config.yaml
n_experts: 160
d_shared_expert: 128
optimizer: "muon_variant"
Below are experts of layer 5 (counted from 0) of a mixture-of-experts language model. Rows are named up (a neuron's input weights, with its number) and show model dimensions 192-255. Each number is 500 + 40 x the weight over its row's rms, rounded and kept within 0 to 999. Numbers have three digits each.
Before each expert's rows: "gets" lists some tokens that make up at least twice as much of what it gets as of all text. This comes from a sample of Wikipedia text that the model never trained on. Tokens count by the router's weight.

# expert 33
gets: " his", " m", " the", "'s", " her", " and"
up0:516547477592542481516514492515468534554513523490562526466483563508498530538511544498483495450470591469565430492533461512464478561516480391498517534520477464452426555414515556516505550454441539
up1:490537441490470462483539463524462471508537524489488467510539559465529573433466525495409466470513493477500492520477544515534562424592446463527530576512529540423504580540511534478491561451463495
up2:482439577533549484507503539531471586582497535505504520548548570465476473551554460481515544496501445575427477521502537524504493516426459525484443561463490497553452492471516556505536482459490432
up3:520437452490508482418520470531455503483575530485508512462442490459475562567441457455517556492494493498516479474518486459473494482571475570477474401478497450468467494483476546459551515457506532
up4:550514572425547482538442385503548505534545484475446480469496508477497471510493525488520510511480540504533447496482432529451471459466512487473469497481538479464537524468455480479519561532521450
up5:497488525403417449454479463451483514488615507454527476565518531483507423519538533510523481589499476526585463498480414478488512479422504474602465463568458519520479461441451494435532478492516596
up6:509518526468459472430432545520446488506540557493490500500458518532391477545451463453527509441526503580451513444494542575492435508496506489518524553491477489503500456608542516549490518483500464
up7:476484440526540482530565490468472487503516426490479522504454510451564546505513460477545430484519475440497496498510420523481554523483486444477545482469553497533499553561410422450523521484544496

# expert 92
gets: " was", " be", " is", " were", "ly", " are"
up0:512508423516501595468554491506513550520514517493548533532497502472507467464485545484395453515454498461484543496597501546514477461447433497452523439499489440527486522538567503541561488528497524
up1:485536534502554478462452578523532563452533549530478527442471564486465512512545395611478539563522467551536554585512578492507522430501473539560502579451466554517480450468434442491551548514480507
up2:517432469566402435452517521528494495495537514479491529526432444480552558499508529455505474456465530486533435532471432470431483447577506495451463418456455538522519513498500550575524472476482442
up3:527464488429475541481486497470484508543539476441462525564484571428481533463447512552529497502474510543516462502540526501457482436529530468517532519550470422452550435479513540472487401472510505
up4:557517571467587485549501516457521499531489495505476486516519488501603522505469483542485430502444499514481457496588535579505489520523496474545476492429466503478510542482567548454480475515546569
up5:501464447572485515471486528505555558505477513443555524520511488495487498548469526495512548431495517508410499523474460484457476492541533543525529510536528512548532467546446549478490507398481430
up6:463482536503545484498467536579510406489473547483437549463533420507464446484487530519443466525522473533522486472479485449518475437508478544440433497501510494461458563511470509565446499508458555
up7:505503496517548443490525472511477478496594458422471511498485478514481401476449529504518577507445495487489558491507534482489498574523514425436501504473507477466510497444524498501566540515551506

# expert 109
gets: "os", "as", "is", "iz", "us", "az"
up0:500522471484487492448434490547477427480514507439476484547428464529513497473438478499480527490582507503445511487424566551533582459522446508454507548497489473555503478485481562442522529447489499
up1:532484480514463457532481500468455574449486471477503530512495535537483461421398448524533430490446536533590504500482564558505538475439529520468460499465513518552539519546488434475518518452485559
up2:473537521552530526474456473550492519518523515521520469524517478492437484492480518415522464534484505510575563565552507523402508500448498442522433486488490556477485502513552501520503515406496493
up3:451430501522449531567441446473535514482498532462449596484490479506393520520506470472514522527443475492500484540465453499484505482487473464513432567487511487561520493522641501524519491488499526
up4:480472516462470533504511466398557536473554474496508476508478534437509521537544540493477511535460499453471513555493535460476457530506503510478434554542510488448509535511541466491451483515508479
up5:485433547510528427522509534525523512622542468457499475534492429500546506505494482465552550501462499538520524492465495549476558493519508518484450584613508481454466490527484542515479498489500518
up6:455412495492562442582493457534533537509589486514462502518501523520480508430465515506475480564540518573445544503489478450498557501549528460540519487486489491533485499482470480527407473549414530
up7:485549505548460536424458512509482543520575522470506555482476502512542502449509455492468575496513512556511512500571495603512505513405481514582473521477502478417514468495437505522557573494478459

# expert 93
gets: " is", " was", " are", " were", " has", " be"
up0:503547433500543494511483595513510477417504457517488471532498493568529504560450504520538463540499442550529494448495497462531497535535531487443506488532483539459480467460541481503516408579446513
up1:491508615434472511479503489517525506459500473534475501430512528444483506501602493479463542529435471479497522505499495469585537545445459552540484507471474545561458477559481453453550567511498506
up2:520517445513589512541559511492453434476522582518528505560496496556457490450481588538545555557531521493513561492547545521461524554519508512444542560468472466504473473433510473444506505610441524
up3:517508565510559560463473548522495580525512557528492481452455487480502419468529538527426527472460460575532476512472487545432571501451529529499483497545548521428582569473494497445462546529506507
up4:453497527547493496543476536494471525562442531476594484469490483525529485509493480495552501476539503470493482551482510478546505567488585441448523526501540459473468512473464540612433536579582502
up5:560424474503456508540527542558496551530477513523485516550509508572389447479461491538446482452555475458501529487449484518526439569508466437522450538487450500529474550515518530494426506428496514
up6:462529440482476508499521483621465500559473546525486552436549508423510510527495511522452479483476466536482539504450526469565502528550478461504549539565482478436485560483543570568463491520571557
up7:530471449496556457435557522461578484492486481489516488442456503516490463506466520529509516492416494439520533479396513497454501491496477543472455596540505479530458518476452495548571535534492460

# expert 146
gets: " con", " Con", " sl", " ", " Se", " cont"
up0:506453485531423581467459574516502505502511482509482461454556430565510522515518519536548481452499504452502548512461464487415487546515528484528481509531474526469492470479439448551539512512460549
up1:503460577535481402473510459437520512508552499446526484580498511494483591442482470522544454509490506495536481524512460591569531533540458587564529524486444500504503488547472520452499492563505502
up2:472484477503558523542505490505467574459544533585527463477520422446535470521561501525529498458568521541525471423538458462535424458443556452475574509483506493477515453528544479506526540480501472
up3:520448534502542516526522539491536545555591550555490480541537482427467473493498512472551449505459521539408531644441551591514487471437462526528439445449505517493583587460502540433468529516513493
up4:508554488512476463504524456439478519578501457446502490525536513488517502520454435554553466514519515563409539527457457473503541545450524332431510518544544397537575538543555521494533498545479534
up5:511484494480509525490462420479493444439475560468467539498471519542456519499490489562552498439500504504470560534512523498493456421580549471483465521491496449477531476551478543478413489489520522
up6:501528462537469505462545510486495473582532465495518459549500520434512457428468496491535527466469459561471487524590533525455487468522487488485446424502547471544505481612527485436528476468517576
up7:495560532529511479439559538491461453459476423530484508442531562477465497455489517523467526515508504438500531483472478497601469561479499473479437498525585514489607508458490503470537520445521468

# expert 156
gets: "i", "a", "ov", "k", "z", "o"
up0:472520470517510494479520468486561459497553450395482477486443525538483545459513503503496430498575506514560529537513548505453473514520521396502451611515488469422550583444508524492481458432523505
up1:497492543544520472436522475485439456557471465445490446476527497513488477500442510517502481566529459556538480522557553510524514477465538524492502478519494512501419461590500497500532488451479533
up2:474459536453476521529489471517547509490529465504485441481527510505501475534564484510444494531460546515497569485483499598570493501518477579529612490490480507533511519459521496569470480498474503
up3:519599450516564505441463502416529500480528513461551538551520481511549535537542439474498576522505495471446503520519453592493468458484488555558431500498429470452510465518521470474482478513487513
up4:488473505499410478516525453557456577486560440479520502447520492479515439439549525449463500448475494551514535517550534505535523491536490527446537508473533471393591496492497551527508470445523474
up5:508509477521526479503453447467510554466557453484468501449457471495498516560452491483495465475537509494543547477523583498558504543472518490496589541516420562486520460507544500551527494486496408
up6:488553496520473543491490504505490540481477562510448507484539552467552498505553488566499471538568507538492497545396485468470532536579470506564503472470484482479524466473559506494533485490449513
up7:489515492501589469410496571487484471494524528475470497496496491581595497555474550460466481509509544506503450459446489511489548541480517524465489537527520503563449511489438441616557420492517496

# expert 88
gets: "ing", "ed", "s", "es", " used", "ated"
up0:517400457494533516509461519528466548492521497507507462496486519538516502558462498581530505560496503508476454556488466501495531525473495515511489458552557504496471549436543480496524446495468479
up1:536526567484499518434478533400482485548432520524553487522509579499490427449474461590556431498507511444472495501550494525446388542430473462510507565499517497509549412553517482516555508409470524
up2:518469463488433441575522483506522513516425517524510440572502474517477448486571518466539389441458491512537513490532590465479433526502481475463447482552501507572546482556496589515542495495546491
up3:415455511582504551490544518470475528514472529475479469528480511528536439520513450565517506504485506515493513536488473519434553552484462581508441485506472492469521504491506578576493508552543438
up4:527433548497476565386492529545505511456499459563535457521446468502524463463595473466537533544476483516441380551531502557514504538521486552475480524513490585588446488468550486517529464476482485
up5:522515488505502585510456579484496476507474463506607457491529525530542531542457569529603481490502506489484438516529503534496481528478439478509477524436546547497477509469555565513456536468522450
up6:441546477503514480480467521483504534486537484465561482513542522486459494600610510475472490478433419560465536489499477455588540520502560543536436422493505509526534529565463468500535502489496505
up7:439489492515481538519491499545514490517497556473539532491491448521545528454544487543446516517504461489431430519456529492421483511441500518378568568520584469475474514494555558538545567544510532

# expert 46
gets: " 1", " 2", " 3", " 6", " 4", " 5"
up0:530517530467514517469492580390577516505501538515453554496479499529479482506513492483549515525569487558510491500474532545523563471472537461456562480487556492495459468495451431471628490490591507
up1:488508532538581492479485477451398434464461479433514461514507485499506484493537569519587558478532521479542505527443558475516485542468505497465493429505493495563541459453500553531483497467496498
up2:494556379541549435559523548520502533499503496464546489523499545529472555545519442470461493536459463524506497510522494442450508552488497470489469480507505484457500501443542469479511432463518560
up3:502462515511538519506547434499492495493526480415474588552504513538493462484555478542496493546538530495508458523492486478525521540533538486434497525497520562480508425568548477434527523553459544
up4:542575522473474521522501535586482501532500462472472555528498473495520521554450551500455479454464592593532519409524443548509496464478490498508515474501441492448539594518392462510543417523567503
up5:542453531532420495455397554467506552546467474498468546460453470421462521471537519505519525471588500523478493467474490483427471563504530544540440448609502447544570480463441581539442484422486504
up6:484492552546502491480488506478414552515493462498513472498484581462513471570481497496515501531434434478548483490494439538537437524540562464518491450462581439481521510492491434527481521526441516
up7:558481482547495412452483510433563498547511533485498430538466498496435529494559505492467473501528533490504529525500461519473505467526448519482502482529421534600616481482492429486502537472499477

# expert 108
gets: " D", " K", " B", " L", " H", " W"
up0:468475517535557504478636448464566548467479491503509504510486433542459587509484519457497529425482466447467473556525506505487537537456520585505541459508485473457573425497458477546485560444509548
up1:550502608500476459455472474479490561511422556466497503501560511523556477441493538542512530540464461464567533489476525476439483520468516516549507463534427503518471596532490532485474494414462488
up2:484496579498481393468479552490478442549525489438445540477497476528477465537554522572472540606513543488518535536539517509581451558529454500445539440499579510509460512514518505561475424489487433
up3:552534562555544442583400497491451511507441502467520477486434476561447533505499482424435419413535487519496538485476615409535509461484469476494506450519533422475436536465492432506549508507540491
up4:485469491478471521460514473476513517435537471440530517580506473593484517437533522499474453484538500565479453454513511468483467484531549485475518576470550500438448450511542553511507492490483433
up5:565402436484509470476548536501461541460480555526519493484565463495464457512581531503541523430478516537525457514462489443452499485500475546528506470467485560530542465453555490529504483464516419
up6:566474491499534470429494529486531475456529487424527502456507491503504542480559528504553451491543479484510462486450490537426466438488544457498474435472489530503437501456487473556460508540522457
up7:520556466483514522509462599512459531450475461551517458486511507473398590494428539472474469515487459466489504523496512565495477442482495437508498536528526492462414500506535499479516530489447524

# expert 154
gets: " N", " New", " Col", " O", " M", " P"
up0:542462494420548526594504502543522532527569485476512501451432450559514546495494539462493464533511483496484537483515482567521507544505556518576537545517456590553482464507548472455476417504423452
up1:483468475483513444518505480429459465541495522552519538524593562476485450508534573434546501520460511639494603559484499508550476474486565426499480548556466488548506509465554500517534516502547597
up2:493480492518445460528490492453408471482498440552634510529483510504511512568450553518544490501493526470474492428528463529512532524542537429512447447458465481471530475390522416517517473492540400
up3:468518494505448519477485452521493502571606531465491512555528524436459489453535514455512497487523509462463515456564461512456538504456508528443538476524561526506574473451471448470454501520490454
up4:566533533490553537481541481504468435495474491418423535510549568450525520528493545516451483503507533496470504449514466526550569493455577518456460469472475500544515515518530497465532550505500469
up5:515490471592532513472541504487487563499547438479488377429529456446519467491570490565481499484603469480511533463458470493456526402549522526553484517514516541520525524510513576463501545545461468
up6:484448494555475421558514580477552524550469538427574503464509645533484492502481442510528487482497503514474511500503545493514464538452520456497508444516424468469484553521454534491541427465505489
up7:469490460503460363480530514523457526409530459483570551522496440493528484485494515434469414533570503507488521521502452491495510558529537470458486476496535467477536437485485449535529537520460522

# expert 147
gets: " ch", "\n", " The", " ind", " inf", " \""
up0:482486501475448548429546485431474579514503434497483543525492491508523533531467559520493451543492442540578475537501460593527473474458468419564507505430489518422565480488458443508498438471507482
up1:484484482539511459473504537477449504501495485495497548496454501503476493490538437528494526456536543480512528498478542549498516488471496512588487501503510531461447551575547522527529537578596425
up2:452572511552472501431467517502490497468442468545496568418483551510493517439456536488448434572524510512517507521437462511521444436468489559440479579426508461470535461513452496487453474481521554
up3:474537494490526505471501577488488399447480476559433505527507516515474460497516494501500523509588476474485504485509452495499521550479464446480424489498472480524460521509466525489446523484558493
up4:555512514504511507505542581498490498464587473412566550530406518494484517485471509456450520473525512521501469427542580546499466537491452481486585473507458488508517494506477630476567507521476516
up5:512525561529494426455502523463536452470507542481491537514522372511516493499487570495526516456503554460509534501572475534540492543430552513527458456455504523460532488497520490523572542532457498
up6:493462554524463544449433507497441591525539450515474498489506468562440509483488495474454437560515546487542438483494462526506499523466507507512441474468437458534495474457513526512499475497472515
up7:468560525467497473504436507478514530503503561536491552557508452474546574516497453492553466500554444491506486496493497474525487472549536556486502482570449444490444467546551462540441500467519424

# expert 8
gets: " I", " Bar", " part", " U", " cor", " ent"
up0:527477475448480566547500492471489483427571514529542484459519432458492525439492561561482473475528556535512476518488390536518525502486462442462508457502449497490495517543557480473530442501476488
up1:534499413457457548520560485548441540452539430426513549481482442477573528498491476476528542512444467556489485517499457561413505482477472501476459567483490492485507559460444429380535505521501479
up2:531474501460558563428533502534467471460587401573483480540435540473461500468480513477473474452486530520473543445508484510479551532487522485507509460463435519527482496549461487438466523486525583
up3:500456480437496513485506478439435524445562498544480518539476424467538531450536575452399525505528561460461511507527572530471556466551471548540522490456525507482555611511468451478563418508533532
up4:522468499436453478534395526447528474478445522443500560522497477484565538469502548446474492507482432506491512469496483545469512554450546452519456491553491552435501506458533473426524447501491436
up5:446470477484477490449551539529506491518472492517518548427526467593478488531476472531510473497504531426539554480437501461481513563478486454496522488507473456521467404504531518531428464445458565
up6:565392442499534506492502453536462521511605548407454593431531495531399498578543483494553477468464489499495517493478520498456514445531456480440412505408496560565483509584500509464510484522498460
up7:473450517486519480510512577445467532489484557540512449529532473543458505514481512511454450545501480533538497444485496486512482483468507447479521404519472521511485466558502501511496497402559479

# expert 15
gets: " of", " in", " the", " some", "ing", " into"
up0:457552512548552509546487499500554469480495515525446496532533525498466493508513441485550496538570483429457496483521503487564469461491497511455455472440462547553483432493492498458483493605512483
up1:494485530512523497508529522539464543503481438465424437539437487466542530554521425475496536510531429536484464485513466491565551532477516480516440470451527510569486488481577524516470522457464538
up2:491381520494501456535496535496503426541492507487514514505463527457555587492483496468481506489532534484458505536462473486457564493504529466516504449537547450486421433471459538548457570478506535
up3:451518538416498464504470508530550509491504514515529469443453506474472499498452535467507448466503463544451570570501527493564461541501536539581520545517492626486504499440467442460510443562581506
up4:513555534492529524502437512473519382508496531499518499494448560496469471527566538449534504462482464570499489465495555492491533488604511474496510507463457504474562563468468494530516482534541552
up5:476523556461593474474497459501486569432491538391534468507560441505588473488437491519517468356501512436552536442522481529492497537534537506477513452519476473456483495486465544549541498476566494
up6:485447559544517501521519488503503455522507498527523525497526493547570489557529530477549517440524532516477511510472548470483469541504494520479439517514505478483577437570432392503544518532481549
up7:483532521531563480540567533493542446404456533552502480431456561456527513484584534436534534606464428566492440557535514487509587488533479471509539458517500462446560473534473501484591500459495498

# expert 63
gets: " the", " and", " a", " to", " who", ","
up0:517510469484531565497555573532547501478484498534512513503499460449495487425506493468518467596605427558444486513511417584498542451493492509490502562594571479444501471583574554494483547515434508
up1:450547469548523446547565510564431465536456460467495496478437501448469460537486449505473515541464496466563503527598497535464514552455550490466511549446451515502474450565509541514622439502543522
up2:512529462496477510493487482488549452488505539532512540537507507474517550445474484474487475471510506517522516464501434576515474537547506498533471464494471461539484517501570546521468496503590480
up3:535532606537508555471472454437550535449509430495489493474501447489471520554536482535452537500598479454504513478506512458589548498529504464523528554477488543473548486529501518489525505508518469
up4:586484476526467512582494487510459571578515478495484535494498448459437514475492442483526537497566549570432492533477581504541515486580457498493493502442498471524485551506543469505544464479460419
up5:525491486499509488537523468475487535485527471516513458457510514483572475597482494495561517472521534575573479548533525485471575556505530495464501584449496504579475475536452451491529521441566461
up6:501428494471456514418515436511477480407468428449529521476521500443513482522504445533482519546512449525510530460398519497458525503489527500491488450486544469517509473416522433488538506495573419
up7:500522564492458515483466532496510441487518476501518527470493510554528451547547556519500462529476539497531505521567483505552454438513494385502463528504450526496462441507498517510439471516536535

# expert 73
gets: " to", " and", " or", ",", " until", " can"
up0:446476537521515520568544455536506534520499548475595530493522504469507420561479486452510489474461522513480432478515499479482526470502496493492615461507469538462461470499538503528515461449514573
up1:447497473438439497531487505538494459477564430479509444455478525480438480457523496485539466482521503561482502431503470519503452414536451484493597491494535552477458519461494472530458554590419486
up2:484473527506517505449464560509467532493494526484463498534495489492517444540463414474475505558449485529491565469500436499457531544487467494402572428570475533544490499478532528563437474470552519
up3:469492467464518545486497585397557495515540507488451503466510554540548453482545540508523499468529474532473475418492473518560456555544458515508434462452446492489530590498426460522456461496528424
up4:538382430547509571464422520517499446426508465537479542498530568539486459495487462490492536497505518557507522526529505547590473448476495465535525539522477502498500498496528532501485523542515555
up5:464463466570501506425501501474522476512434564535524437448484503519556475488488547513473532530495489525438554437477502506532465442437500477508453482467563500564421527568506539542542492423576501
up6:496503626506510493566464493493516484504393578478470562499511612494515531459469480464513488499530453542537518567495466514485429464562511459496544460482494518509490540504482517463490505454559485
up7:502520456489553547522537537529486485490454490496514558510544517497538485523533580563504495520400537552498570473468567508553473442474499551512480509499568513500511551445464499462515466542554492

# expert 67
gets: " |", "\n", "===", "W", ")", ";"
up0:486451486526559472520512472504542423480528535507432462518502478511474524383506555525506506465502439554447449455440541476466426494531508527518504517515447511498507439508507495483509511517473553
up1:478533558507515452526493452497477448512501484532409466528471535506486419494465434500562453476494468506503468519472487526448515456496440510519467464464493495459505500512522493515473425513518455
up2:532531501443391574478458534466514414463506488473528499554397517491528545480502513453495448488488490541531557447458440532463479446511549508489513522554544493484536487478430511471528542564521510
up3:455510522516502487499544498511510458532516449514450532561545540511455524472534503463596534467479517438515478497518504520526504511503477472494494510488497442461451559534584482498453584476561445
up4:575557569440499540491490455493545497543594422447469527489518517503467518507477434580466493453498458588527556534590567497466529498461492432490493558455498473500512523570531516535541555502420551
up5:548509537479527534397522508524444498438495450536518541404478541524469434527473472483501556497425491496537602515492517426468449463517485538468436531497473504485513523531445493504537554500456535
up6:426552476487455495503508495513471543544446526491519535528471492428491494500505456471442554499579545457496488430511522482511580441514482486481506466482473499468535503478530569529504569514431516
up7:594490552512459538518516558493484477536431531476466471460536497505502524495514501510580583553507456544435524486431450470527499521524473529442492482545458477565438511552549557445464506451419500

# expert 32
gets: " is", " was", " were", " are", " has", " had"
up0:448504498476497505559505500515568427496497494442516469513542503501513491461449578505513476475505493510483473538526516547518504554527450463471481436532465557503509529500542547547503485493425494
up1:450513466491510481510486499453424491583497462526537543483578474457478447572477509530478527462417574538479496451442438523451469533542558454462465569529477504485567531538465508526436483441456505
up2:433463614470483547508423475506509495525586628534522521545471503526472465462473555530458443572527524535574451494576510476491509515497550533517457531523454519565499420415436459536470568465534504
up3:464532478550545480444478571527461531629483449494525554462502579548528488500530493513515494526551451540461534536464587503518490468445452480542552460483465572532492496448519501480508421566555509
up4:520540448536559471497401501472505500460471524523512529445548482534451517516509420504519462438518446509569425488531503496493505405446531543499508496449530531530484509472493504509547504424464526
up5:546490549518436535450479489517545549459430441522465586503440471591448510475447481430494523518489467532492530497445504587486507512473500529470410472527465476497523512472550480527507468513514461
up6:502499458481409536552537540543503508515455483478496455582477453510554567486412493495505454506474473465520511458539462493525569519547529475545440540464543521459479499550583517524538398436468499
up7:570517546544498454516417530480463460465546476561532508462480527482505458551455493515500573522470473492475483475528501483445475507406518543468506585430465465485480533490524459505520483441448537

# expert 83
gets: "s", "es", "ations", "ers", " number", " power"
up0:437487442504484486527493504512466498544518520492442561576486410542485513543584467489501517486470502532412538498470517482477511499474509476417495487542548497548442553512509519506544503479499485
up1:604492478501462484538503512497465422547479536407527502478476559470501571515509539482567537491463529587530436322477510604529510498452480436531507517428518561480507502501528543546529482444524495
up2:501491489486495523501496537481464582534525508556468517497476482494546434557523558401496491454576543471582506443485476552497474459453513523461538555509551486502400447416505455514465485483424490
up3:543539460493575519509512549438498472537467449448456451497534459488541474450472529549486495482502567518479392472491464546498505469492509467543447456494572434520460610426510562474479476441494569
up4:474511490455571404437502512476556586468432542487465510512535539522511519452476510484496484474470475584489481524491460494492452482486555572521460536555434501593519484531514549478492521515521528
up5:478537552522503544514501484456527503402516518523486459502489506504475499517452547504530383476495458445474483500519537486468491539435494496453498564470549420555504534497459493485507584527517478
up6:540483518455523468507517510548446521506463562527486454529520499480514471510468382504523508469535491502485529508533470520468529444481484538463503512466561474385448568567580456520471535476515524
up7:486535515513351461458411514420534544460522509482485528549487466460572489581584453483502566479526473481427464456501565476498524551485548424484548433569491514534459471465552443496570494393494450

# expert 111
gets: " on", " the", " long", " new", " short", " On"
up0:450586470532608519430389574454468513499523486534463435574518534502548480512476534505576448477528502495489557508488575500528533569527549490548496563478483553468524463560529449524550530565501493
up1:495476555610512477570474569476457511538532468562509499554514503530485563462467543508532553457482501555494471443561469525481602459574499508505514483504478467538495433496435439445452494471466525
up2:538554504462490440543435561518571568435539581483452518460464504483506469501454524504544521450427475460489577533481523510507498417499476505492454509448462619482518463516485497469470480495475446
up3:534513408533467548531551479519506541509563542495530491551528559479506528422585476500510549505535488432522577513450483488546532461522519559485494513542605483535435482556499434447425495510451571
up4:523571497481463552476506490465395454522458533424503488491456486486497552474573470469508499569440509523529427547505510493439505502562484515485535524473489482519488466534469493430459511562476525
up5:569519552509512495556532464479416454494558428485496512480427495488534505470545514530501524489474476499510548464498491498476494554491502523483432417479475520469450482504522509567516497489515492
up6:495495559453497566530500457403450525541526473532514486524478485492525557455513541495520541496449551516531538508412473477427448572466526474571476568481530451439498486550549417499470480608520498
up7:518449517499498459541384540485468480453534532486575463534594568525500544513438536459520580498538538549448437499481526563540536483435568420539432538539560516571495467486527542531524496497550542

# expert 44
gets: " R", " L", " N", " r", " T", " P"
up0:571481506548439478455468458443505547502508478480492481482557464547545497513490415468449518517557429485470523534488471500448488491523450533539477523545536481497496529548527493490473523472575506
up1:506542564480465504545463512506467496506502510464431545510509487523493503479468474499445465542504552531529548490577484537481468500544588511431523552471479533527495483487533470466467402503443442
up2:572487469579528509500535486443495471600503427428496413554521476531535570542596546595506511434482389485421494532425497499481562476432500456444411527546517427538492548471512462491445563552493539
up3:515479499481462523469519494487524481550528516498466406466576510540445472515465447447539495462506466513501504509513482546535498506491512483555588469492505534454517444498507517585531413494529479
up4:440500438513480466593457469493524437459520470459568502502490442490547458474520441587492472426485459504500568501456492598468474530457557529437442515477454470429539512516494535538495494469439505
up5:486536506454477564508510528481457591448535543477577486389493506474445500502542482486382498484436483520489499535506488510467410508468537440513531456454454567480540545557545478525517454445456494
up6:482517491532507502497554559534447466435468445479485497585563497565511528471589460495475491518577508523511570561514493503520552439478458455501436559486520510535487569456494535475455433518499496
up7:491535478557468510468601598501496467401507492483470416550487539566461532508529513502510484534482560541516491531505504480494547493456476489459513478455470503519471500546531569466446494543484582

# expert 18
gets: "p", "av", "v", "k", "ap", "on"
up0:455480489524472540447469496515496484490475517451604410537456433460513558504554536503468593431455512457479556510485491576455478539510525521455518483545519483504517438475573425470581492556546486
up1:524473422481473474430488565420453547454482491429489531503493506479518476513506559434422502579514451473476574518539439488472523497545515521540505537493474463472520485518522479531466507492522463
up2:597448529466459536506536508467474480433448483510458574625494511515534571469491496528483432488454524496475511473488415415442475517519547480401487523445470413508575507490483512491537455489571437
up3:459503526483542449499451516482450507496441480452494493506507521499485452534606448502526465433406513548438489511552576527481493542542510512578547534538459458479517484497453509519501461489518510
up4:519475493537529502501513532504514459468556530468468509502485516429464515525470481503502490616474492458564500552527532470451543538489506521423493417527532494512554505520427511499556471480534525
up5:500512447471602402522505450480504562404492529533418498558489541512487548516532538458471547476587494533519494457537477484525595544528387533525584486524430506502509489496479542421420550550498465
up6:471490488489409517479530499534456510461490387500432512529477508483478439531481413479568583490455487481524527469502499399517448557487552544492445494484496481502488559443505497466495475458474452
up7:489503519414510510468473472523457467540508453556510554423556487490506478513528503471451495463523471478537504510487462535528549523496540407520531502513468444474501445500569430488586513527552522